config.yaml
n_layer: 10
d_model: 320
n_experts: 8
experts_per_token: 1
d_expert: 816
d_shared_expert: 0
activation: "squared_relu"
moe_layers: [2, 3, 4, 5, 6, 7, 8, 9]
router_score: "sigmoid"
normalize_top_k: false
routed_scale: 1.0
balance_loss: 0.00232
balance_bias: true
scale_expert_input: true
init_std_router: 0.0301
lr_router: 0.00309
vocab_size: 8192
norm: "rmsnorm"
norm_eps: 1e-05
tie_embeddings: true
optimizer: "muon_variant"
lr: 0.00323
beta1: 0.93
grad_clip: 1.0
batch_tokens: 262144
seq_len: 256
train_tokens: 775900000
steps: 2960
dataset: "wikipedia_en"
Below are experts of layer 7 (counted from 0) of a mixture-of-experts language model. Rows are named router (the router's row for the expert), down (a neuron's output weights, with its number) and show model dimensions 0-159. Each number is 128 + 32 x the weight over its row's rms, rounded and kept within 0 to 255.
After each expert's rows: "comes before" lists some tokens at least twice as common just after its tokens as in all text. This comes from a sample of Wikipedia text that the model never trained on. Tokens count by the router's weight.

# expert 5
router [102 162 145 200  96 156 145 162  89 157 141 139 115  95 180 161 127 118 164  95  52 104 124 168 133 139 113 121 170 144 182 140 127 139 110  68 148 124 128  79 115 143 154 122 182  69  74  71 110 193  91 151 108 160 117 131 103 121 123 114 133 115  97 155  93 105 132 118  93 159 100 171 163 110 142  64  52 163 110 134 117 110 136 132 157 106 111 122  96 102 109 192 104 148 109  90 132  79  80 114  88 114  94  90 111  78  94 120 145  95 172  94 112 188 127 127 158 154  87 149 152 151 186 103 136 166 183 147  87 145 112  79 124 129 102  79 128 172 157 149 122  78 138 149 119 147 122 100  81 145 118 125 180 153  86 122 172  90 109 127]
down0 [128 139  95 103 135 151 213 134 133 130 131 136 157 149 120 113  87 116 163 133 202 167  61 159 167 184 176 138 134 160 176 101 158 105 139 150 137 142 119 165 122  74 153 145  98  86 122 165 170 143 144 114 133 149 132 157 105 106 138 158 119 165 112 135 176 128 131 127 160 177 168 115  95 197 159 136 143 107 130 183  79 127  84 104 133  22  64 100 118 111 118 152 186 138 101 111 139 141 149 167 127 108 152  98 146 122 150 102 172 145 124 114 111 162 103 158 134 121  81 110  82 105 154 173 158 130 173 153  82 141 128 135 101  75 170 166 166 118 160 154 163 139 131 192 128  99  76 103  22 127 159  93 108 139 126 138 130 104  81 111]
down1 [139  93 105  90 188  75 137 178 111 112  98 188  67 149  83 118 119 191 118 139 181  98 102 145 104 129 156  95 122 184  79 107 130 149  99 139 106 173 141 144 115 186 118 130  84 121 135 154 111 154 124 210 130 178 122 143 146  56 110 109 136 111 112 177 117 177  97 113 100 136 145  94 164 169 140 116 132  50 125  70 127  75 153 124 115 116 116 153 132 122 131 115 127 155 145 154 177  96 117 182 170 188  99 141  93 116 123 137 164 182 178 111 110 211 213 163  87  78 110 191 157 154 109 121 159 120 135  97 110 147 151 174 144  88 115 137 127 134 189  40 106 137 138  84 118 170 176 122 103 100 169 175 109 106 182 152 124 148 137 118]
down2 [104  63  92  80 101 108 160 130 126 179  66 153 215 179 154 127  85  77 176 140 176 174 174 168 155  89 119 119 120 188  91 131 197 189 128 140  84 132  78 118 112 116 157 189 117 187 111 122 120  69  89  70 105 192  96 130 161 184 119 151  51 104 169  77 153 109 123  89  88  78 140  87 117 140 132 133 148 127 150 149 139 170 118  88  82 123 112  79 105 159 153 105 141 148 129 150 136 154 157 146 125 208 137 152  95 120 131 130 112 135 162 129 150 119 148 145  81 177  84 136 107 123 196 135 111 136 104 120  70 130  76 177 111 170 146 133 114 128 140 136 119 122 111  85 148 149 108 113 148 143 151 107  96  75 151 193 127 133  73 140]
down3 [123 107 144  97 156 152 161 105  95  94 144 140 165  84 107 159  71 132 123  74 112 162  91 152 122 155 160 102 111 175  89 101 129 173 116 146 147 173 169  81 112 121 168 100 152 128  72 160 116 120 157 136 180 152 124 133 163 174 138 125 112  99  45 119 110  86  94  52 111 124 147 176  85 147 174 108  84 156 130 161 158 152 130 102 158  58 127 139 164  78 103  85 111  85  89 136 124 129 138  78 129 155 110 145 148  98 115 109  90  99 118 100 122 168 124  98 151 141 119 132 147 122 120 128 101 150  94 125 139 106 158 105  95  95 126 122 104  52 144 127 144 154 148 139 113  64 113  85 130 128 108 117  70 177  84 112  96 101 133 130]
down4 [156 172 151 157 163 126 168  91 127 104 120 117  85 124 136 160 160 130 170 123 117 109 117 116 115 113 116 158  96 160  88 123 149 149  96 154 205 129 162  95  96 180  76 130 154 124 116 127  69 117 124  92 143 122  92  98 130 107 119 101 152 132 105 153  95 105 170 159 133 152 116 147 154 124 110 125 144 149 171 103 162 134 153 127 125 178  91 118 120 140 122 160 168 126 126 145  83  74 113 152 152  77  93 131 127 143  97 104 108 140 130 135  55 108  98  93 186 114 160 162 106 118 140 124 102 156  85  94 129 145 165 156 112  75 176 128 175 107 142 114 132 112 150 116 111 103  67 150 117 113  91  59 137 135 103 184 171  90 134 180]
comes before: "0", "9", " |", "5", "4", "8"

# expert 2
router [119 133 108 131 149 136 131 171 134 192 147 151 132 154 104 144 118 165 120 128 104  98 166 255 151 134 139  94 151 119 106 132 129 132  99 186 168 164 184 131 140 108 118 206 200 119 115  65 114 104 177 117 180 161 141 118 113 121 162 115 178 147  63 143 204 148 164  81 163 121 167 102  71 125 135 156 107 139 131 116 130  70 117 131 163  52  92  96 143 137 179 129 121 121 176 159 166 147 143 116 115 111  83 141 129 129 133 102 133 215 141 106 169 124  97 114 130 168 182 105 147 146 100 146 112  85 147 127 160  33  98 144 134  85 133 130 121 122 129 157 178 126 140 133 116 108  81  70 196 156 140 138 134 141  87  98 173 108 156 167]
down0 [171 104 163 123 130  82 146 125 109  93 143 155 122  86 116 137  80 198 120 166 104 118 126 118  79  95 138 132 173 127 114 144 124 157 122 178 142  96 119 170 155 140  65 118 177 120  89 175 138 152 110 142 148 125 127 120  98 174 119 133 109 123 102 160 105  98 157  94 118 110 152 171 108 180 157 103  73 145 120  59  98 135 162 136 107  77 134 127 131 153  90 179 148 172  81 163 170 122 130 165 110 135  96 109  38  97 190 170 145  90 164 155 101  99 140  77 206 114 181  99  47 145 133  94 114 118 117 163 108 146 108 127 151 129  85 117  81 124 161  88 120 140 100  81 102  87 112 111 127 104 147 129  95 153 146 165 171 117 151 166]
down1 [188 148 140 149 107 108 127 157 181 143 140 136 155 133  70 126 105 170  94  77 144 116 177 132  69 114 122 136 144 162 166  90 109 111 138 142 102 116 122  91 123 151 148 136 103 127 122 139  92  85 107 123 137 149 153 170 172 108 155 108 122 142 105 108 152 109  48 150 135  90 114 118 114 113 122  78 180 113 138 129  28 122 131 105  59  93 102 128 106 125  86 172 121 199 150 129 149 153 118 117  96 133  70 101 162  84 108  95 101 127 114 123 111 109 106 132 115  96 127  77 142 111 110 103 120 114 146 132 134 108 122 140 135 120 150 120 112 139 156  99 105 159 110 150 109 155  56 198 131 171 131  80 157 168 211 135 143 179 170 162]
down2 [131 139 144  70  82 116 107 124 145 138 165 136 130 144 135 122  86 142 154 141 114 144 147 154 103 135  90  90  64 159 149 101 125 124 166 141 111 157 121 116 116 114 111 149 124 116 124  71  67 144  66 141 113 176 147 197  86 150 128 131 173 139  79 106 161 124 101  84 165 148 101 143 188 128 162 122 152  37 119 205 142 115 153 131 159  88  66 139 142 158 114 112 130 137 137 114 135 150  92 160 180 110 163 155 175 151 106 146 108 177 139 114 113 157  99 126 129  76 124 130 109 149 133  97  80 141  70  93 117 144  74 104 140 118 155 152  83 149 119 158 100 121 154  79  20 178 108 149  88 125 124 200  88 137 153 125 202 136 148 203]
down3 [131 145 121  84 114 111  97 107 128 145 107 127 154 172 108 185 152 135 144 157 126 155  89  88 180 136 116 121 131 137 114 143 119 107 110 123 130 123 122 118 144 161 124 144 170 102 156 146  59 156 105 127 181 129  99 124  95  82 120  99 106 142 106 164  82  90 162 147 130 200 142 117  90 112 152 163 107 130 150 114 141 131 152 102 202 128  70  93 191 152 110 142 131  79 108 132 119 158 145 119 148 184 133 140  60  84  99  96 115 132 125 140  95  93 133  76 126  84 132 180 104 173  99 116 145  85 115 156 168 108 179 184 113 153 173  96 147  69  90  98  72 121  75 167 109 116  70 110 190 140 191 104  90 112 131 122 153 155  90 146]
down4 [134 116 104 188 103 139  74 126 186 159 117 179 126  65 120 155 161 112 137 104 157 121 119 160 136 126 143 118  67 119  70 132 127 138 123  93  77 118 100 148 122  79  94 137  84 148 154 195 155 146 144  99 204 167 111 121 179 126 109 133 160 156 130 161 113  93 165 112 127  88 112  94 118 118 151  65 102 174 146 108  99 178 150 149 121 116  67  82 147 122  85  90  97 121 175 143 159 143  77  96 119 113 134 124 164 117  84 162 139 122 101 148 106 150 144 147 135 160 157 104 132 180  88 121 130 161 140 140 131 105 108 122 102  87 205  60 110 112 154 156 167 145 138  45 130 135 139 132 153  98  58 136 148 170 166  96 113 177  52 162]
comes before: " ", "|", " first", " season", " time", " year"

# expert 4
router [ 87 122 109 164 128 131 200 100 147  72 118 157 174 132 135 151 144  79 108 100 115 200 144 148 124 168  87 167 131  87 173 122 135 167 130 139 141 177 135 207 146 110 142 108 129 134 106  86 147 158  63 142 144 129 122 131 128 181  97 138 113 118  71 155 143 148 101 150 192 139 184 142 112 147 102 145 150 124  75 127 142 163 144 112 104 171 117  68 126 140 153 152 196 107 148 124  91  76 139 154  96 143 137 131 102 158 165 113 144  78 121 112 136 178 127 136  96 130 159 170 186 125  88  85 160  93 104 172 114 149 169 164 155 164  88 156 178 108 115 150 137  81 148 167 109 160 129 144 114 119  82  98 149 100 167 130 120 127 169 117]
down0 [106 127 134 117 180 117  86 105 145  78  87 106 141 108  80 172 147 145 139 180 134 126  75 152 108 154  85 155 111 138  93 133 160 140  92  98  90  79  70  71 118 127  75 101 118 112 144 116 113  84 133 137 130  54 150 146  88 172 136  92 145 121 102 126 145 128 185 143 159 158  87 147 132 128 132 125 116 116 162 144 173 112 106  96 133 151 124 132 117 177 166 171  89 144 138  82 159 180 116 100 161 127  97 138 151 165 115 118  85 162 131  84 174  78 129 134 101  78  83 109  68 139 138 152 176 195 188 100 107  74 160 100 170 146  57  86 154 125 185 177 104 110  88 211 175  84 170  86 186 125 155 127 141 157 198 134 144 131  85 115]
down1 [144 158 157 187 116 103 190 144 135 101 156 149  72 104 144 127 155  86  99  89 177 135 125 138 167  96 123 152 138 145 133 138 167 125 103 133 148  68 120 186  85 169 174  95 127 149 162 112 138 110  98  95 106 136 175 144 103 119 156 135  49 124 152 124 105 152 115 126 156 148 107 138 104 118 125 130 175 153 120 135 114 103 172  98 129 161 157  98  80 134 183 115 136 124  93 129 116 144  61 134 106 112 146 106  75 161 158  98 112 156 185 134 100 147  97 108  73 172 101 130 134 145 111 135 133 127 142 119 129 149  57 139  94 126 152 182 170 102 163 140 125 124 128 151 103 155 159 189 147  73 127  90 118  93 123 180 154 108 119  99]
down2 [ 53 114 128  61  75 190 107 137 144 148 132 140 111  90  87 101 109  78 158 159 102  44 125 151  91 114 118 121 112 119 136 128 141  85 106 151 100  94  61  94 164 113 193 178  46 167 101 149 135 111 131  88 196 131  99 163 141 119 162 192 159  99  89 153 149 172 153  91 143 134 122 112 119 149  95 146 166 120 132 115  63 110 108  25 182 131 115 144 100 155 112 120 138  90 140  76 118 145 139  87  79 145  98 150 150 146 101  77 109 127  88  48 135 168 131 140 132 115 189 102 112 103 114  78 122 161 126 168 164 120  51 137  75 129 155 153 135 171 161 197 143 114 122 147 173 136  90 112 134 124  94 101 138 149  87 101 199 123 163 125]
down3 [ 97 112  92 128 202 122 114 117 159  95 139 119 134 107 137 144 109 151 178 143 144 130  94  85 116 110  92 125 136  97 187 114 154  69 118 132 147 122 157 158 124  84 162 109 135 177 171 134 140 139  42  94 111  53  84  84  67 174 121 140  80 107  60  72 124 138 101 115  39  71 120 150 108  88  92 206 163 198 126 101 100 130 130 126 114  85 165 121 133  91 103 102 125 145 103 152 172 157 135  93 137 179  50  86 176 117 142 132 113 151 103 111 129 100  43 128  72 146 122 153 123 163 123 145 104 141 112 100 102 123 111 160  68 160 107 150 114 111 127 115 199 113  96 109  79 170 161 139 158 134 140  95 120 170  96 142 185 101 172 130]
down4 [124  66  87 121 139  91 166 134  63  90  96 141 107 101 148 138 153 173 119 108 118 124 168 124  91 138 108 136 120 128 185  87 169 109 167 118 124 122  78 124 138 106  73  93 181 122  97 178 136  73  78 135 129 178 129 134 174 148 104 122 146  84 114 145 106  57 130  96 139 141 150 128 111 157 136 165 100 165 151 162 120 127 176  78 119 122 140  97 133 153 112 152 143 172 193 178 161 119  62 138 157 119 106 180 125 189  72 133  81 128 106 184  99 138  76 196 113 115 196 158  88 148  88 159 135 158 114 117  89 168 108 100 100 113 195 119 151 136 100 148 149 174 138 143 108  92 124  94 175 113 125 151 161 116 129 172 106 120 119 137]
comes before: " |", ")", " (", " /", " States", ";"

# expert 0
router [ 86 126  82  86 126 140 131 102 156 137  67 122 134 135 146 144 118 177 138  99 179  97 127 169 167 122  98 150 114  93  62 117 147  83 100 152 149 116 121 143  94 152  91 130 175 160 189 114 130 121 147 132 137 133 114 130 121 165  99 185 164  95 160  81 144 196 152 101 110 111  86 114 115 121 176 151  84 109 129 131 106 111 186  84 120  90 107  76  86  67 171 152 162 133 141 122  62  83 171 118 146 115 153 157  85 105  53 133 103 118 106 101 110 202 152  79 172 156  78 122 138 151  64 125 105 155 161 106 141 166 144 137  78 123 175  87 112 191 159 136 144 162 169 208 148 188 110  39 174 113  96 174  78 133 161 155 116 128 111 129]
down0 [ 91 123 121 111  80 156 100 137  87  53 146 121  58  65 141 106  82 162 128 102 153 142 131 175 122 198 188 133 103 181 146 111  88 159 120 113  82 101 148 172  88  74 162 109  64 120 112 146 112 100  86 141 146 173 118 137 101 191 115  76  77 143 143 159  67 109 138 128 147  48 101 207 115 156 106 129 141  93 179  73 122 132 129 154 104  78 120 141 106  96 167 120 161 106 177 118 121 177 146 126 126 128 109 193 150  45 131 135 153 153 103 118 183  82 137 145  79 141 125  84 157 123 120 140 129 172 161 110 174  79  99 112 132 164 120 155  85 134 130 123 123 144 149  97 146  97 168 108 190 126 100 128 150 136 126 119 122 108 115 101]
down1 [112  95 128 128  79 171 108 173 130 118 195 145 104 179 165 156 143 106 123 117 155 141 144  83 134 173 118  87 134 113 144 107 124 127 169 154 143 120 103 171  99 160 111 174  92 173  44 138 124  97 104 149 100 105  82 134 163 137 171 114 143  69 152 109 129 100 128 135 175 177  92  82 106 122 135 140 178 143  91 121 123 134 171 158 124 146 132 169  99 147 168 170 169 111 130  62 123  75 136 120 108 159 143 165 150 118 122  65 106 148 117 107 150 103  98 152 125 138  48  89 126 178 111 111 132 220 165 173 104 127 156 114 102  92  73 173 110 117 130 190 120  98 122 236 190 211 156 115 191 144  78 131  84 169 124 131 116 128 141 120]
down2 [121 147 164 198 104 123 178 199  96 164  96 173 145  92 107 144 145 145 192 127  41  92 143 124 100 116 126 116 140  98 135 188  99 155 113 160 166 126 116 142  72 151  59 120 140  51  73 151 106 142 154 140 164  91 108 136 130 146 122 157 117  85 102  99 104 119 149 184 170  86 111  89 145 175 134 110  48 142 205  78 105  94 115 132 139 123 180 153 196 106  77 155 125  99 104 170 113 148 139 106 103 147 153 200 181 108 148 174  95 138 139 135  78 109 140 154 121 146  80 121 127 150  92 126 128 143 112 103 118 143  77  58 126 131 153 149 171  74 179 168 121 200 128 144 117 209 170 154 114 114 135  95 140 135 116 179  82 116  95 120]
down3 [134  81 118 121  83 108 152 115 147 144  54 128 112 102 104 123 115 100 100 139  95 187 172 174 129  87 195 167  76 163 124 113 164 125 132  97  79 107  80 109 116  88 105 112 119 110 128 105  82 110 147 134  79 110 102 118 133  91 110 124 124 171 126  95 132 138 157 167 165 203 173  88 152 160 174 109 101 129 170 188 101 150 185 117 101 120  94 101  87 104 102 140 147 115  84 195 161 163  89  99 115 112 131 110  91  90 104 131 175  92 181 120  87 164 150 165 122 126 203 151 119 109 138 113  76  83  37 144 120 151 153 107 118 148 130 115 108 163  83 113 146 116 115 182 121 136  87 138 101 138 139 129 186 104 161  91 142  96 120 170]
down4 [ 94  91 152  77 121 201  98  87 164 186 212 160  65 128 140 187 120 137 166 119 135 142 156 164 175 143 111  87 148 162  76 135 124 134 118  80 138 133 110 152 130 191 151 157 142 159 181 150  95 197 155 149 121 146 138 127 117 119  76 195 101 103 153 159  75  62 146 104  97  95 100 132 181 138 127  77 166 163 133  98 184 117 122 159 126 126 140 118  93 119 133 121 134 106  76  97 144 124 140 126 175 177  96 130 112 156 103 134 187 162 129 154 168  78 137 121 115  97 145 119  67 173 145  98 174 116 128 175 152 150  90 113 213  89 128 127 126 159 149 136 161 104  93 191 140 140 110 159 167  90 128 134 111 138 154 152  89 105 157  95]
comes before: " the", " a", " to", " in", " his", " by"

# expert 7
router [149 136  96  70 113 106 115 157 107 136 122 130 144 128 133 136 121 116 137 200  86 173 147 121 166 147 133  66 156 100 154 161  95  97 141 183 105 110 145  96 128 117 170 126 182 145 124 124 155 143 115  83 165 116  84 128 149 111 157 157 121  75 145 197 125 158 180  42 144 124 112  92 112  49 138 139 114 132  97 154 124 136 119 117 179 133 179 101 116  50 166 160 122 153 146 133 135 188 104 157  69 111 118  98  82  60  74  75 115 128 169 179  99 144 143 103 154 104  68 175 138 174 126 111 183 127 143 181 173 158 116 146 144 163 132  78 139 110 156 146 104 132 235 120 131 128  57 146 148 129 188 137 151 118 128 101 143  92 117 137]
down0 [194 133 147 145 128 129 138 172  79 151 135 136 125 138 156 135 151  55 108 171 131 147 128 115 112 130 153 102  84  98 184 111 110  38  97 105 146 124 136 121 150 149 115 114 119 160  93 157 115 156  84 162 153 185 116  71 178 112  99 102 137 146 147  79 117 159 130 122  86 149  70  96 107 138 108 130 108  96  92 124 145 167 112 136  98 135 119 160 117  64 163  60 144 181 133 136 151  96 130 128 131 133  88  79 175  91 138  99 147 171  51 113 154 139  91 142 157 164 182 104 159 101 142 133 142 185 155 159 123 152 170 168 160  78 148 102  75 130  74 118  93 150 162 129 153 132 101  80 115 166 161 151 102 103 115 131  90 150 118  81]
down1 [131 195 173 187  79  93 176 106 119  28 158 185 136 174  82  94 100 129 162 127 122  65 176 115 112 123 109 137 104 161 123 150 127 139 153 110 147 136 139  92 204 130 124 164 161 109  86  90  68 160 136 127 117 120 102 146 121 160 104 108 119 172 187  79 106 139 163 174 152  87 154 174 169 111  61 155 169 132 108  74 104  87 169 199 158  87 142 114 123 132 158  70 103  75  90 149 186 104 155 154 180 105 123 182 116  80  33 142  70 127  83 161 124 146 125 112 178 171 109 200 111 105 131 136 141  89 129  70 140 199 138 116 121  98 134 183 139 178 122  78 132 137 107 169 168 107 187 143 137 113  80 147 119 141  68 150  93 111  97 133]
down2 [ 47  86 149  95 156  99  92 125 150 116 117 119  92 106 173 146 127 145 121 135 169 131 134  93 142 172 108 101  81 128 179  90 111 153 100 168 103 165 166 113 137 131  74 184 166 126 156 130  92 179 151  83 169 137 141 142 128  73 158  70 129 149  62  98 125 110 159 145 144 134 149 122 160 133 159  84 148 139 170 140 160 117 113  92 109 105 102 120 162 121 149 144 116 123 152 145 104 121 130  51  67 132 138 136  70 119 140 115 137 137 131 104 137 123 152  99 154  96 181 160 138 141 152 174  88  87 152  74 158  45 155 129 189 130 141 148 135 158 133 160 159  81 111 115 109 106 174 181 145  77 125 122 153 130 142 105 130 126 121  72]
down3 [111 145  94  98  77  91 195 162 147 111 115 149 134  94  99 120 112 132 142 123 149 176 140 189 160  67 110 129 103 127 134  97 110 140 108 136 149  95 168 188 152 124 148 136  98 133 106 133 145 135  92 129  70  94 162  89  62 164 152 147 123  74 154 114 131 123 114  52 133 137 161 121  55 111 185 156 139 152 156  71 177 155 128 141 107 110 151 151  91  91 180 229 162  92 108 104 142  95 135 108  95 188 188 181 144 152 151  86 170 180  72 123 122 172 110 123 145 157 117 170 128 142  91 169 147 107 142  94  66 144 157 135 149 194 163 133  49 118 132 119  60 144 120 144 134 109  60  71 109  95 110 142 152 134 133  84 137 119 143 157]
down4 [138 175 144  83 116  97  63 175 109 177 166 147  99 150 142 155  96 132 200 132  90  97 152 144  59 120 122 174 135 164 189  95 167 123 146 187 195 111 130  92 147 143 186 183 169  99 120 143 102 162 110 131 142 134 142 121 119 159  84 127 130 142 195 185  69 100 142  79 155  82  99 122 178 104  88 113 206 155 131 134  89 181 117  81  91 196  72 112 151 160 194 115 108 101 102 203 113 148 111  72 151 108 137 139 138 149 163 159 130  78 132 160 157  92 137 107 143  94 139 138 111 140  78 168 120 146  48 122 118 142 128 164  83 127 113  89 158 114  81 140 106 156  63  83 118 132 130 127 150 163 101  88 133 132 145 137  51  93 106 165]
comes before: "\n", " The", " (", "\"", " He", " In"

# expert 6
router [133  86 152 150 147 134  85 147 107 124 149  66 119 189 109  92  98 151 121 133 134 205 135 138 127  96 128 147  71 135 155 127 154 143 169 203 108 143 163 130 104  88 141 121 152 104  48 156 166 159 175 148  85 132  97 117 151 112 110 102 100 162  97 114 120 142 149 119 142 103 140  73 128 110 150 156  97 159 165 174 165  78 175 132 123  73 182 119 183 207 130 129 164 148 157 147 132 176 109 114 110 172 114 123 159  78 127 166 152 139 110  98 119 123 158 112 165  86  70 164 160 109 108 127  65  83  81 166 181 145  86  91 100 100 147 131 106 120 124 134  69 122 120 104 160 110 117 115  62 154 138 120 128 121  99 158 136  95 146  65]
down0 [128  92 149 119 135 118 198  96 107 103 153 167 179 120 166 121 168 135 152 201  93 137 188 139 148 188 155 175 118 145 122  83  56 119 117 146 150 116  95 198 157 113 154  99 146 121 157 128 151 133 140 105 129  92 170 162 167 152 147 146 148 164 145 140 143 138 128 129 106  99 113 198 142 145 157 147  81 181 101 110 177  78 103 138 130 109 122 107 120 114 114 118 152 124  93 151 169 186 119 141 154  99 107 108 123  94  89  74 117  92 135 112 153 135 164 117 104 122 108 213 186 144 107 132 105  99 176  90 104 247 117 169 140 128 180 104 104 145  96 132 105 141  92 135 107 156 168  81 119 162  99 156 122 122 134 168 199 129 131 182]
down1 [ 86 181 160 156 147 185 106  63 107 156 137  63 140  85 104 136 101  47  88 108  92 149 108 172  98 113 144 140 130 144 224 142 159 105 124 145 100 125  77 177 173 115 167 128  91 159 120 101 124 101 165 164 110  85 159 195 153 133 155 145 133 101 154 152 142 133  97 184  73  95 103 157 133 132 168 129 159 103 168  38 108 136 117 176 138 102 191 164 127 102 198 170 132 117 147 202 113 200 176 113  99  97 158 164 118 189  88 114  93  86 106 144 113 174  97 133  99 125 125 185 135 145 145 123 201 152 137 209 161  99 147 168 192 124 158 194 171 130  90 107 161 111 127 157 179 146 112  98 129 121 116 149 145 162 124 150 146 159 111 132]
down2 [145 187 146 147 100 133 113 112 164 125  91 130 141  84 113 184  81  64 149 126 113 131 152 131 120 164 122 140 115 154 162  89 116  56 116 128 136 189  97 196  91 104 124 128 140 120 141  92 130 113 111 127 163 171 145 168 103 175 157 153 107 120 131 140 100 111 154 118  89 182  84 148 151 142 104 128 148  64 121 157 152 177  69 119 149 191  66 123 162 141 113  89 144  78 112 173 179  66 123 136 145 113  94 102  98 109 153 103 160  98 126 103 123 166 105  97 135 132  97 134 117 120  52  91  92 113 156 130 133 131 130  92 104 143 145 196 136 131 125  91  93 150 177  87 157 132  69 139 164 109 128 122 116 175 155 159  93 155 157 126]
down3 [120 119 108 172 112 174  67 114 136 151  59 123  96 171 162 134 185  86  83 115 136 168  91 107 110 101 143 112 106 169 163 164 136 157 141  97 126  85 149  97 156 201 119 168 111 118 108  75 170  94 163 128 119 134 122 190 175 115 143 145  80 141 198 100 109 144  60 125  69  86 114  82 178 151  84 127  97 131 172 104  88 101 123 171 113 118 186 146  65 120 112 141 108 125 104 164 157 142 120  93  74 171 120 157 168 122 105 145 164 177  99 158  94 181  94 104 128 130 156  37 120 119  72 118 104 144  92 151 146 151  90 130  81 174 118 127 113 102 176  84 114 168 119 114 158 168 165 122 200 189 145 161  74 123 139 151 138 113 140 141]
down4 [128 134  82 184 103 176 141 133 194 115 149 137 108  99  67  84 127 148  81 128 134 157 153  43 126 173  93 166 123 106 115 163  96 129 159 182 166 116 137 111  72  92 102 150 133 135  99  96 161 140 122 126 102 123 121 119 139 158 142 114 140 105 101 149  70 180 143  78 125 116 144 109 135 158  96  79 115  79 122  66 118 180 170  84 117 137 143 136 101 124 129 105 129 137 128 100 161 153  80 118 157 153 137 126  59 129 161 143 148 123 137 126 145  99 158 121 103 140 159 231  92 146 199 109 117 145 129 127  70 125 101 125  95 138 131 129 135 161 122 163 170 152 136  93  85 204 142 134  88  67 105 114 108 131 135 167 123 130 149 139]
comes before: "1", "2", "3", "us", "en", "t"

# expert 3
router [113 183 125 135 112 155 221 122 111 170 119  97 116 103 127  67  43 102 126 123 154 170 132 175 116 160 146 148 107 135 147  79 153 122 106 103 125 112 147 143 159 160 138 154 125 158 188 159 145 103 120 135 130  89 122 160  67 117 140 112 108 135  77  72 117 151 116 109 155 136 125  89 144 112 129 150  91 107 142 132  98 141  92 110 199 214 102 131 104 151 187 108 103 120 104 165 115 177 160  44 202 154 109  85 117 130 150 124 160 127 126 156  85 111  72 149  84 127 154 114 133 104 124  80  73 211 172  75 181 125 179 139  97 160 138  82  99  89 200 141 107 131 127  98 126 104 107 127 132  53 157  88 132 140 106 185 127 134 154 145]
down0 [128 106 215 143 112 181 128 165 140 179 141 110 142 137 114 191 151  37  79 123 139 138  97 142 114 175  63 128 182 138 151  57 126 144 136  80 162 133 190  81 120 184 136 132 136  88 140 170 126  51 113 108 161 172 136 124 129 117 205 145 123 179 109  93 133  93 158 130 101 106 141 105 105 128 139 170 127 119 111 102 114 171  92 153 123 186  97 136 124 144 108 129 115 190 113 183 120  76 117 112 130 146  92 144 161  57 117 104 101 159 125  92 146  93  98 123 121 101 116  95 153 113 100 132 103 153 140 145 158 110 146 160 154 107 146 108 146 148 169 163 139  76 141 161 117  62 117  88  85 116 149 100 208 142  99 135 180 113  71  97]
down1 [135 155 105  86 149 126 163 163 201 147 111 116 158 142 100 146 101 153 132 127 131  94 170 188 120 144 123  79 174 118 207 125 133 120  95 166  72 139 114 155 126 163 169 142  55 111 157 133 143 107 183 157 176 165 125 136 143 131  86  68 180 195 138 122  93 181 143 155 191 163 115 224 106 114 155 134 100 159 146 183 162 116 188 105 125 115  73 117 139 148 109 160 112 152 157 102 153 109 110 135  96 153 147 162 157  91 133  80 169 122 133 141 160 144 136 138 124 163 193 118  71  91 128 178 152 163  78 127 159 119 104 198 169  81 138 117 172 101 102 169 159 160 108 149 116 159 126 103 157  87 146  93 157 133 159 148 157 161 116 114]
down2 [125 109 150 103  83 129 127 207 132 143 107 168 119 139 100 120 153 131 127 136 100 105  74  95 162 110  99 132 142  73 161 142  80 176  85 132  86 144 113 137 167 151 158 183 147 141 104 113 112 115  94 127 147 153  69 120 140 107 137 166 177 132 156 181 138 108 152 102 133  94  70 177 157 141 101  97 141 122 111 139 112  98  86 103 138 168 130 135 150 129  98 124 121 127 121 138 154  72 121 117 130 229 128 148 116 107  73 170 126 128  69 141  89 110  91 114  89 190 174 128 171 136 109 113 152  60  93 113 149 116 109 103 114 180 112  96 131 162 110 133 145 125 119 151 115  80 125 150 136 132 161  76  60 194 109 105  84  70 146 192]
down3 [133  64 109 105 134 141 124 155  62 160 107 111  88 117 127 127 103 123 206 142 173 129 138 124 128  92 157  73  92  94 134 159 102 153  99 174 110 133 151  79 159 167 108  89 128 141 122  88  83 124 115 131 152 115 107  64 131 102  99 146 172  88  54 121 123 179 127 122 167 134 155 144 108  87 162 173 112  95 120 126 141 110  39 166 170 142  40 146 117 118 124 101  93 139 152  97 159 160 133 137 147 145 115 133 117 130 216 173  98  95 139  96 162 121 115 119 116 104 103 124 128 136 112 199 130 147 147 148 130 139 148 118 116  94 107 173 180  89 128  69 184 129 122 121  80 111 157 151 131 106 176 126  90  79  71 155 177 139 126 103]
down4 [ 83 139 177 140 103 132  61  91 147  98 202 124 155 157 115 165 143 184 120 193 133 120 145 151 146 159 126 153 143 149 134 115  50 103 114 100 137 125 113 120 137  67 146 124 142 101 118 119 190 136 144 110 147 162 175 181 114  96 135  70 135 120 113 116 126 112 121 113 133  67 120 109 164  87 120 160 113 134  73  55 132 137 190 137 135 150 150 194 155 148 137 164 183 120  80  79 141 130 186 116 136  88 123 148 140 118 149 196 129 155 134 146  86 151 125 132 123 128 161  56  70  96 101 135 118  90 142 127 102 122 143 117 137 106 149  88 113  75  93 117 114 119 157  66 146  78 155  90 161 128 137 145 159  94  79 104 168 113 171 135]
comes before: "s", " of", ".", ",", "ed", " and"